Experts of a small language model.
Experts: 128 experts in each of 9 layers, 32 SwiGLU neurons an expert, 4 picks a token, a softmax router.
Below are experts of layer 3 (counted from 0) of a mixture-of-experts language model. Rows are named router (the router's row for the expert), gate (a neuron's input weights, with its number), up (a neuron's input weights, with its number), down (a neuron's output weights, with its number) and show model dimensions 0-127. Each number is 500 + 40 x the weight over its row's rms, rounded and kept within 0 to 999. Numbers have three digits each.
After each expert's rows: a language model's description of what the expert responds to; "gets" lists some tokens that make up at least twice as much of what it gets as of all text. This comes from a sample of Wikipedia text that the model never trained on. Tokens count by the router's weight.

# expert 1
router:534536492555540502443486469511542543499462491546491547493468563488586484503449441569550533481522567518427473442587563548496477523559506504455499442548557490459485500557502536534566453401451559453482467503544426518461460441544497503520450442496522495544516561503479483440492495484456568467526556540477449472534458489475528521486559467536454513477501450472429455440449449487531554507508
gate1:488480462451436486423467503490567488482542520467476522430515511477463474483540507513505532580533545529495534511462498506572461450466535517500440512500554494457479450525503534506466547519476507413535420474572498546527529558484496592581465484468538441557557554527470563499400522542548511494499477524509511490540524450455511527487589483491494518544493486503504507506457454449533513546505
up1:456501543561487462493539484459573521547404507547541504492437511516515566550500474508432449499516563535613465512544431532484513544531549511473503543430488529509540563534528439507502470556545457532485521495478483524507521487456455500474505484541555526483517481463556453473450491391488488521542447478500473548542509551501489530475486529419481506548509536484456474409520456444529491572542
down1:504549510493496426520490483496521474451484501573552550511499502504488500468493530511492500496431442496484612525518540607490493507502504535548526471568516436507499393431470521494486451550469512491584458487456546486521426534530536457525502548526484489456516480466553561456568504491565602527535511490483522482570480516465466521537552433564555504516490520531521554477494525541449497483456
It responds to: Hyphens and dashes joining compound words or ranges, plus prefixes starting words, as in sci-fi, 1973–1975, reaffirming, non-.
gets: "-", "–", "\n", "/", " re", " un"

# expert 30
router:527525536543467524465478515569503521543492476535532511618503483480558494531475526508531510499504583530508496464530594537520474504538561519433518491539455491492525460482509513516511393428475500475486434578503488531410473504512563511573445453557470487544467504478472508513495536486457485471579477484458498486517531518462517478492539480484495529468470484457454427378545523483524527540532
gate0:498454511532433475437508531527460461528537495551444511532491514481468537518491493459509405461471451524508501537516527476535438457478515453492524487459507485480456438458503472489479431498446541466481486485495381475455518454458484544561486497512503510562487492507489494510491525526476465440518493536488516503491496467493452441569508508434488492457430570475543450452534572507477494549423
up0:525475526499487511533452565486526501527482606408471404543512531492474544467561507487500480481486529528386468419467540551478481468521598483456569497508457487541440431474464518521489436485513505463451526548533462423455487504410482520557471560469442486516576546516481525495480505471507467477446511473494556493503487597477475505543517524508556508574448527453530424517509507518506597519505
down0:452518554562456453470524523468546476547486587541526500435561465525490536482532559504543491486457526503490540559530501470476435410528450501476407501478399529426461431543473484452505405471502484582570552491507482507499532472489503538503561619378418496509464502509524434548470555514505481499442433460510520429476579514508536496520529516446457476531516417561488547502512491502443496415488
It responds to: Line-start dashes and field labels in infobox-style lists, such as Location, Coordinates, In office, Directed by, Phylum, Website.
gets: "-", "\n", " office", ":", " Location", " List"

# expert 48
router:514557526518482474426456509519559524538396489530492559604545479502516485501529521517496480526503505513495400503504532510569467555511527471498563471570498537482499481492579562591496484482475484394437450484511486518448496474567478530547484433483473470546462526443374517531556540531507530456526550486473467451521467504498509464496560497493496530454440458507471490491514426385506553548476
gate0:421495531471498470395473525478521512461494471531605546506565552445546447440610466499532465484465418504412530464528489540497480492538530455492518453520512486479508455519548440561420532490432553459523445489477525521518506477525486577502505518464476477525480505550492475554582537498530536480545518505503389554515487497547573506552504473506576460485483529509498460464485533475512521526508
up0:479480536546523402556497513567543471431465489466480513489505452510443427478538491501558559444464542495520449521467499558488546489473470414502445474464554530523513541551475467492552502478429546514532493528575485501494462475562452524462563493492483514502566598576452451497587454475529486411533525549422476536548461520477529534537499547478475464498450519553512493502495523451487497501471
down0:441483502552504519538505503503484424410421491414437523557529505526538500548493527522463507531562425501498538478471482451504452510483486542567476485404516551517499510512543531564498507446468475451569537442534467601520444520554439385501519507556509498535575539507510511507441441488478463507508476595536531559453537512457489470529485451445511503498531491498599542474503619502520511552517
It responds to: Single letters and short pieces inside foreign or unusual proper names, like the m in Villahermosa, f in Bloemfontein, Śródmieście.
gets: "m", "i", "k", "r", "h", "f"

# expert 63
router:575534529543528531422485596522527568532435483480508513554502504506566415527516464531503488523567490520505444477463557480542458558451529492471498409524489528458479497504532521537550485449430505511461445495494444518416497485547556527541519493488500391525512509499467496513520524457523520510520534531475475493528448496452570517489533394502470502464478495502514484485510430378515522498524
gate1:540514490560476458459518486528529506492465435512530467568529500479472462492521481593478561526520491491508522451446528516466482544564468477472501496518520433524468477492550493470512473556524502449514429504462543543539485573464527540481603487515470454519552510537471492457540441475611405480462449464430484525530422510557496567524531484503447574491569532505537506507511459496532466549467
up1:450518432551482474499495460528511512524436434521493513491437548493488562398495474475514410534552499478453489510535523459485532459495561480521529495544550566532496450451483495453439501548489524509458439478504548529572450541525444560540469484490501474490518439487540558428479494524479503438587483429481508481562536500575514556548445538475460489471498537433572468476548506513510522523456
down1:516495466487550480541449510488536564542516500487446459434486493502493486531424533489492500479524545586546527535481586537543538483508451586488441543526532517504521498452528498471434540510476444515511507512534447525431480588451476473488491512551461484487558443481548577509524537508435544470571540471512512457506510512474521492484569407426501461509511526489564539485543484496488452484494
It responds to: Final suffix pieces completing a longer word, such as repos-it-ory, focuss-ed, geolog-ic, pill-ars, often in technical or scientific text.
gets: "ic", "ed", "it", "es", "al", "as"

# expert 22
router:627543499550512513426432553595500591507448506501520517588506516468538458542529510585500521496522513494447464454509585583558458569524512434455469467521508531490507481554582494517515485469434525515491448559502523537425434534500515482520504492498464480477495499423493542453518524482460548481486475442520461477506516497503538519494484463464505502447429475472481487495533465395542518516516
gate1:472549446477492543467556530515527501446492466510506461404548429461507512639507477557455543511501498508495500473504434492479538455494452502498506435525501492529475510468547534521489511532459477499441490520488466519505515493521474526515476491449498497492531474492522449551483462523550479473502516577540514452490514505498528531480542513481501493537492505598467534492474512504535560535509
up1:530468511474505506503466550552499471485543509482536501546528553538504487499490523434529393516503527490571462493522495525498527502491508600549501487440458436513572465517539458539486476471476524475502505534465550490514440561515493450478475554498533507489459583478492517503526458422516442522507455444482597573479529523390489525431547496509464502444512477552536440462529472479504476462497
down1:490492479481503527466493505470456464469551560491502537535438534459423415536444437506506442553502522464525454509481519438453472449497515517537449504561547530545459509473533485472478576445407484477493443534493474464440468459486462506616483501456459522565453415517485518494455530453549484512485472521432536518503492580555393500519545543473458501555445480461481515518487467500518539470502
It responds to: Suffix pieces completing a split word, such as -ation, -ities, -ing, -ations, as in Activ-ities, associ-ations, multip-lying.
gets: "s", "ing", "ation", "ity", "ations", "ate"